Experts of a small language model: a softmax router, a variant of Muon for the experts.
Below are experts of layer 3 (counted from 0) of a mixture-of-experts language model. Rows are named router (the router's row for the expert), gate (a neuron's input weights, with its number), up (a neuron's input weights, with its number) and show model dimensions 0-159. Each number is 50 + 12 x the weight over its row's rms, rounded and kept within 0 to 99.
Before each expert's rows: a language model's description of what the expert responds to. This comes from a sample of Wikipedia text that the model never trained on.

# expert 15
Word-initial prefixes. First pieces of split words after articles or conjunctions, often Latin prefixes: rein(forced), rem(ove), rev(olves), dis, Pro, vac(cine).
router:35 58 39 62 55 51 42 68 37 46 57 63 55 60 44 57 45 50 42 13 16 78 38 32 39 63 51 46 32 47 54 43 45 49 48 52 52 54 51 59 49 54 57 41 53 60 37 49 47 30 53 52 57 62 64 42 66 34 61 42 62 38 42 45 44 55 78 53 48 50 29 74 25 38 47 56 48 51 51 57 21 55 43 48 50 41 29 55 52 62 24 65 49 48 55 41 40 46 32 56 36 43 38 39 77 50 74 52 54 31 76 30 40 53 39 64 70 58 57 42 54 41 27 65 54 48 62 46 49 55 66 67 28 64 38 34 50 57 46 46 42 37 52 53 48 44 63 34 51 46 37 55 37 60 52 44 66 47 44 46
gate0:53 63 31 58 63 51 30 51 73 60 42 67 45 53 34 65 50 46 54 31 46 78 55 31 43 49 32 59 37 34 59 53 47 29 51 62 62 35 42 47 63 59 56 53 53 53 42 55 47 51 42 43 53 62 39 37 26 29 49 55 31 50 38 57 51 37 58 55 44 40 48 55 35 53 31 66 35 63 52 56 20 57 50 44 76 63 27 26 72 54 68 45 52 46 45 47 46 44 18 52 47 51 52 53 52 61 43 55 28 62 35 54 57 51 39 35 68 60 52 46 45 68 27 56 59 58 74 60 46 46 56 39 40 48 45 59 45 52 54 73 43 60 63 67 64 43 53 57 53 55 19 38 34 52 38 53 62 53 36 57
up0:35 20 74 49 70 63 57 32 48 65 40 39 52 58 53 46 64 27 52 49 49 43 59 52 49 44 56 64 63 68 49 44 42 46 49 56 41 48 59 42 52 29 19 32 44 43 71 47 77 53 54 48 50 39 36 51 52 45 58 40 63 67 36 53 67 31 46 41 58 51 55 26 41 30 59 39 61 50 44 39 43 47 62 50 34 56 62 57 53 35 56 46 86 49 61 38 49 63 41 59 33 57 49 43 55 57 58 44 48 54 34 45 57 62 52 66 39 59 50 45 28 52 51 53 33 44 51 45 70 40 52 73 47 61 57 53 63 57 49 30 67 63 37 36 39 51 27 43 52 61 76 51 32 52 55 45 42 26 50 79
gate1:59 72 41 57 58 51 69 58 64 56 51 59 43 41 39 57 29 64 50 34 51 39 53 54 25 81 59 51 57 62 55 47 48 30 66 51 59 57 42 41 22 36 40 48 43 45 38 47 54 50 71 33 41 46 65 62 34 44 69 52 50 39 44 37 73 65 58 59 40 63 53 40 46 43 44 86 55 53 47 62 41 49 51 62 65 56 32 50 41 36 55 60 34 47 72 35 44 27 42 51 62 38 45 45 44 45 75 49 28 44 44 37 65 30 29 54 50 46 69 53 39 48 42 55 44 43 40 50 61 45 73 70 48 58 52 49 32 37 43 76 59 48 55 69 63 41 46 49 72 50 53 45 52 49 54 29 65 58 68 49
up1:27 26 35 60 60 52 59 57 46 35 31 66 52 35 33 40 64 58 45 50 43 36 51 40 39 80 47 44 29 61 57 65 84 83 51 63 51 49 43 64 59 33 47 47 57 57 71 54 42 31 50 56 50 47 53 60 59 53 56 69 54 43 61 46 60 67 58 71 39 58 31 25 42 44 48 70 45 41 48 50 40 43 50 60 54 42 44 51 61 45 48 47 49 52 71 24 29 53 35 63 47 62 52 49 56 52 58 21 52 50 61 43 56 33 53 48 40 48 40 58 57 44 39 59 56 49 39 70 53 58 57 73 44 44 38 80 28 50 55 51 63 65 58 59 49 38 67 40 51 55 57 33 40 35 58 56 38 47 61 43
gate2:56 79 52 36 35 65 19 50 55 22 62 58 48 46 36 56 37 36 55 46 38 63 32 22 35 52 43 66 54 46 53 41 59 55 51 56 38 46 37 32 46 46 42 55 51 59 52 42 48 53 29 40 50 50 47 57 50 56 51 53 64 43 52 36 43 44 60 44 62 52 50 61 42 34 55 46 58 59 49 47 39 48 44 53 69 70 60 46 59 64 52 64 51 65 39 68 41 48 36 49 46 57 41 18 43 66 39 49 57 35 89 35 50 67 46 41 36 66 71 62 68 52 69 52 39 36 68 62 27 32 56 67 49 45 57 53 43 56 46 36 57 71 36 64 48 40 52 36 69 63 46 42 57 68 50 48 68 33 36 57
up2:55 33 39 47 53 37 53 47 76 68 55 23 70 56 50 39 40 61 43 37 76 53 56 73 62 29 54 39 55 66 45 42 54 73 62 48 58 46 69 28 56 44 54 32 45 50 66 46 55 42 34 51 59 53 45 32 41 47 23 48 47 54 35 30 65 49 37 58 45 49 57 47 65 50 54 59 39 64 34 51 80 48 64 34 40 57 59 53 28 37 40 52 64 53 46 39 67 41 43 47 67 30 44 56 45 37 55 58 65 51 41 63 61 39 63 44 67 66 32 34 45 57 58 47 31 63 61 46 59 48 43 51 53 71 36 33 32 65 51 55 60 39 56 28 49 62 36 46 51 45 48 65 45 25 57 59 55 33 56 40
gate3:33 50 68 46 74 38 34 65 43 50 58 44 43 62 69 62 45 55 70 40 53 71 61 29 62 53 46 34 31 41 58 52 61 32 75 61 56 58 38 43 63 30 43 45 66 68 40 56 51 50 39 53 38 42 43 43 53 31 82 34 48 56 50 24 47 37 34 47 50 26 52 66 54 64 63 46 52 53 42 63 58 73 53 45 25 39 32 40 57 52 42 75 50 37 36 61 61 40 44 50 41 71 45 53 57 59 58 52 64 52 53 55 43 56 60 40 46 44 49 57 61 61 61 43 55 55 52 39 53 68 67 43 76 50 28 55 34 59 60 36 67 64 58 51 49 74 45 67 52 53 32 42 33 64 41 46 40 49 58 57
up3:42 47 62 36 20 62 69 29 52 66 34 39 25 36 40 59 30 52 42 54 53 50 36 38 69 39 54 58 35 35 65 42 28 56 44 58 31 54 51 29 68 41 62 61 67 52 61 60 31 58 60 48 52 46 66 56 46 28 41 50 42 59 51 61 46 52 59 25 37 60 50 39 58 50 37 33 31 47 70 54 34 47 54 30 70 60 61 46 45 29 44 37 40 46 41 58 63 48 44 47 84 45 54 45 49 34 25 63 48 53 62 42 55 59 36 33 53 47 62 47 61 62 48 55 42 43 36 44 61 52 58 51 37 30 49 62 65 64 52 49 39 43 52 71 33 43 39 63 54 43 64 51 61 56 64 52 67 61 50 31
gate4:47 52 39 55 53 67 30 61 57 60 62 63 55 63 47 69 63 55 58 21 34 65 50 42 55 36 54 38 40 47 59 49 67 48 60 31 24 48 31 52 57 57 41 42 44 59 57 37 61 34 62 55 32 33 42 50 42 51 40 43 56 40 58 72 56 74 55 47 57 44 29 51 68 23 50 50 49 42 33 56 48 40 47 68 60 58 51 62 45 55 50 64 40 66 47 54 63 55 33 27 50 56 48 32 64 76 57 58 68 50 63 52 51 31 50 52 67 46 55 35 60 50 64 76 35 34 70 39 58 55 46 70 54 66 50 40 48 45 41 50 55 43 53 55 55 37 73 26 58 42 50 52 33 68 69 40 30 50 27 52
up4:54 56 31 60 57 41 44 48 71 49 35 40 70 76 64 29 52 55 70 54 43 53 46 51 32 47 42 40 52 74 43 39 39 55 40 49 44 53 50 53 35 61 49 53 56 73 58 37 48 16 67 67 48 43 32 49 57 60 30 42 51 47 55 53 42 66 47 52 45 46 51 40 52 73 57 46 25 65 24 33 56 63 40 43 60 47 54 49 26 54 71 43 52 60 52 44 46 53 53 60 61 66 52 53 37 44 63 36 61 58 49 48 54 58 63 47 40 62 25 31 57 57 64 67 38 59 47 54 35 29 45 35 57 58 48 40 40 65 56 31 46 47 74 52 77 70 88 41 60 56 54 55 39 48 60 46 58 55 43 51
gate5:64 33 50 52 46 41 58 35 52 64 55 59 57 41 42 39 36 56 56 61 60 58 36 41 64 37 68 39 26 50 24 27 31 28 44 50 47 41 61 56 65 27 64 44 54 41 39 39 54 46 39 74 36 49 48 55 33 35 66 41 60 57 33 50 35 49 45 41 62 38 60 67 59 39 50 72 62 41 30 57 29 79 44 45 43 52 23 36 62 76 56 62 53 65 44 51 56 43 66 58 55 54 47 54 45 40 46 35 50 49 58 42 59 38 33 37 51 44 58 49 49 49 49 52 69 53 66 36 41 58 57 60 53 39 60 28 61 54 66 31 43 31 58 62 65 37 27 61 56 54 46 44 34 52 57 38 54 42 23 42
up5:55 37 67 52 47 28 30 51 52 57 48 47 60 41 48 72 42 51 64 60 58 49 40 43 80 43 51 51 23 17 49 51 47 43 65 59 54 67 47 47 64 42 46 44 59 51 53 33 39 56 37 58 28 58 69 61 61 64 63 62 43 46 60 56 35 41 42 44 67 36 70 55 53 30 48 40 62 55 53 46 46 77 61 45 37 52 63 42 74 60 48 47 60 63 29 50 13 53 42 58 48 65 65 57 61 51 48 66 24 49 37 47 56 37 55 46 43 44 51 55 59 41 51 39 45 62 71 55 55 47 43 56 21 56 50 48 46 56 49 41 61 53 68 41 70 68 32 28 56 54 67 55 57 35 54 37 66 48 65 58
gate6:66 53 51 47 46 30 62 59 56 39 46 47 34 58 46 72 64 59 46 48 52 72 56 64 55 31 42 65 46 52 43 43 57 57 69 47 66 48 29 61 52 46 29 48 49 58 42 51 45 43 54 25 46 55 45 18 61 59 48 51 48 36 39 37 41 78 63 63 69 39 49 53 46 33 47 40 36 34 67 58 39 67 49 33 55 44 51 45 27 44 46 68 62 40 52 52 37 65 57 48 45 46 34 63 55 39 27 45 50 40 78 65 71 38 47 59 58 56 61 57 77 38 33 52 44 31 61 59 43 61 53 57 64 44 52 67 42 53 65 43 45 34 59 44 44 45 22 61 40 36 47 70 34 77 62 48 51 54 67 49
up6:43 50 67 59 45 29 70 58 39 40 22 58 37 57 56 67 42 39 58 47 55 50 56 54 53 46 42 53 61 41 37 59 68 47 41 22 70 41 53 47 53 39 42 60 44 58 52 34 51 52 69 59 55 60 50 52 57 53 44 44 51 56 46 34 38 77 54 48 57 38 61 46 42 42 61 37 44 55 46 43 37 52 44 58 40 50 48 47 08 36 36 65 50 29 61 40 51 39 62 53 52 37 54 52 75 52 52 51 66 22 43 54 49 44 63 45 62 67 39 57 69 45 60 49 34 64 46 69 50 46 46 52 57 36 54 34 18 53 38 45 55 39 63 64 30 62 40 59 41 42 43 46 73 47 64 67 40 38 60 91
gate7:48 53 30 58 41 57 53 42 65 59 47 27 29 50 61 77 69 49 44 39 44 52 42 36 45 63 60 51 55 55 61 50 62 56 39 53 38 59 48 57 52 61 39 66 56 67 30 26 40 46 31 50 53 51 57 46 31 51 65 49 61 64 34 54 54 54 69 71 63 44 39 64 38 60 39 44 46 49 60 55 51 46 47 44 59 40 37 49 73 50 56 35 29 47 47 57 47 54 58 57 31 47 27 77 73 35 65 39 54 51 62 54 57 43 36 59 68 58 48 44 49 61 65 56 66 50 67 54 52 52 55 35 52 73 50 55 43 51 37 49 52 53 49 74 46 53 87 34 61 71 59 50 63 61 36 39 82 46 23 62
up7:38 22 27 46 51 59 53 35 62 43 51 44 53 72 59 60 69 60 29 54 47 50 40 51 49 43 65 58 56 45 42 42 49 48 46 59 53 48 54 42 41 57 53 71 50 55 36 42 59 43 29 44 41 36 48 56 47 39 64 54 58 41 29 38 54 59 58 52 49 35 47 39 64 55 50 50 64 66 34 70 72 33 46 36 58 42 52 68 40 33 36 44 21 30 61 35 49 37 54 58 54 45 31 70 71 23 49 47 42 44 46 60 47 44 52 58 52 39 68 54 46 49 63 78 50 30 66 55 37 52 69 32 51 68 48 38 58 44 37 55 38 56 57 57 48 29 75 61 35 70 57 34 42 65 41 34 69 57 39 71
gate8:39 66 27 61 62 44 42 64 36 50 73 53 31 61 57 72 65 55 38 39 52 43 71 55 53 41 63 38 52 51 44 73 33 64 44 66 50 55 54 59 47 46 31 37 46 60 57 63 50 42 48 53 63 61 59 34 47 50 70 43 54 61 57 54 64 65 52 47 54 47 28 56 21 58 39 63 51 47 40 31 70 31 46 51 32 13 49 43 33 49 29 38 55 42 69 58 47 62 54 51 37 49 52 56 35 60 72 50 66 50 59 32 40 53 55 54 58 62 62 41 45 38 32 59 64 48 56 47 50 49 46 67 21 48 46 38 31 55 16 54 51 51 39 59 68 46 68 42 56 41 60 57 63 48 56 54 62 68 60 50
up8:70 52 72 41 42 52 58 49 56 43 48 43 40 22 47 23 68 24 35 41 39 31 54 46 57 66 56 60 54 46 53 50 52 46 40 44 48 52 67 48 53 72 66 56 43 44 29 44 53 68 39 27 37 62 29 39 52 80 56 49 47 62 62 33 48 39 67 60 50 56 57 37 52 32 43 27 72 60 64 34 37 47 32 63 50 58 62 53 54 45 63 70 46 71 57 52 61 41 48 40 64 37 38 55 65 41 45 39 42 51 46 64 63 61 49 59 47 36 52 41 38 52 61 55 28 36 56 60 52 63 67 47 65 61 42 44 78 42 69 38 48 58 52 54 33 48 41 36 29 51 48 54 46 53 39 63 26 32 46 55
gate9:29 45 46 40 58 44 34 53 70 34 42 62 58 38 40 63 56 42 75 25 20 67 49 46 46 61 56 44 53 67 61 61 50 65 52 56 29 53 60 52 54 48 50 32 58 68 56 53 45 53 51 50 51 61 62 69 57 44 52 63 66 67 31 53 48 46 74 37 43 48 44 45 48 43 60 49 46 49 54 58 44 55 56 58 51 50 46 45 70 41 55 69 64 58 49 04 66 43 60 73 48 67 54 60 56 48 61 40 43 25 65 51 46 37 25 68 43 41 41 53 46 56 30 60 64 30 62 58 46 40 47 57 37 47 48 59 17 48 39 32 48 34 63 51 39 60 64 45 39 77 41 47 52 50 55 48 56 50 54 71
up9:30 48 55 33 65 58 28 68 53 46 60 61 57 43 31 51 48 46 45 55 28 42 40 67 45 67 52 34 41 70 58 43 47 62 38 55 43 63 40 46 35 56 47 53 33 68 49 57 34 45 57 32 69 46 57 54 38 27 64 67 54 60 48 61 37 58 61 50 41 64 48 45 51 40 58 54 40 32 52 63 42 64 51 59 57 59 39 40 57 43 43 41 57 56 61 23 72 52 43 57 39 48 73 44 55 55 58 65 47 45 43 42 28 49 49 65 35 59 71 40 35 56 27 47 56 36 58 49 36 36 61 55 38 28 56 80 64 31 56 77 35 43 57 35 57 34 65 65 31 70 48 51 43 61 45 50 61 60 37 69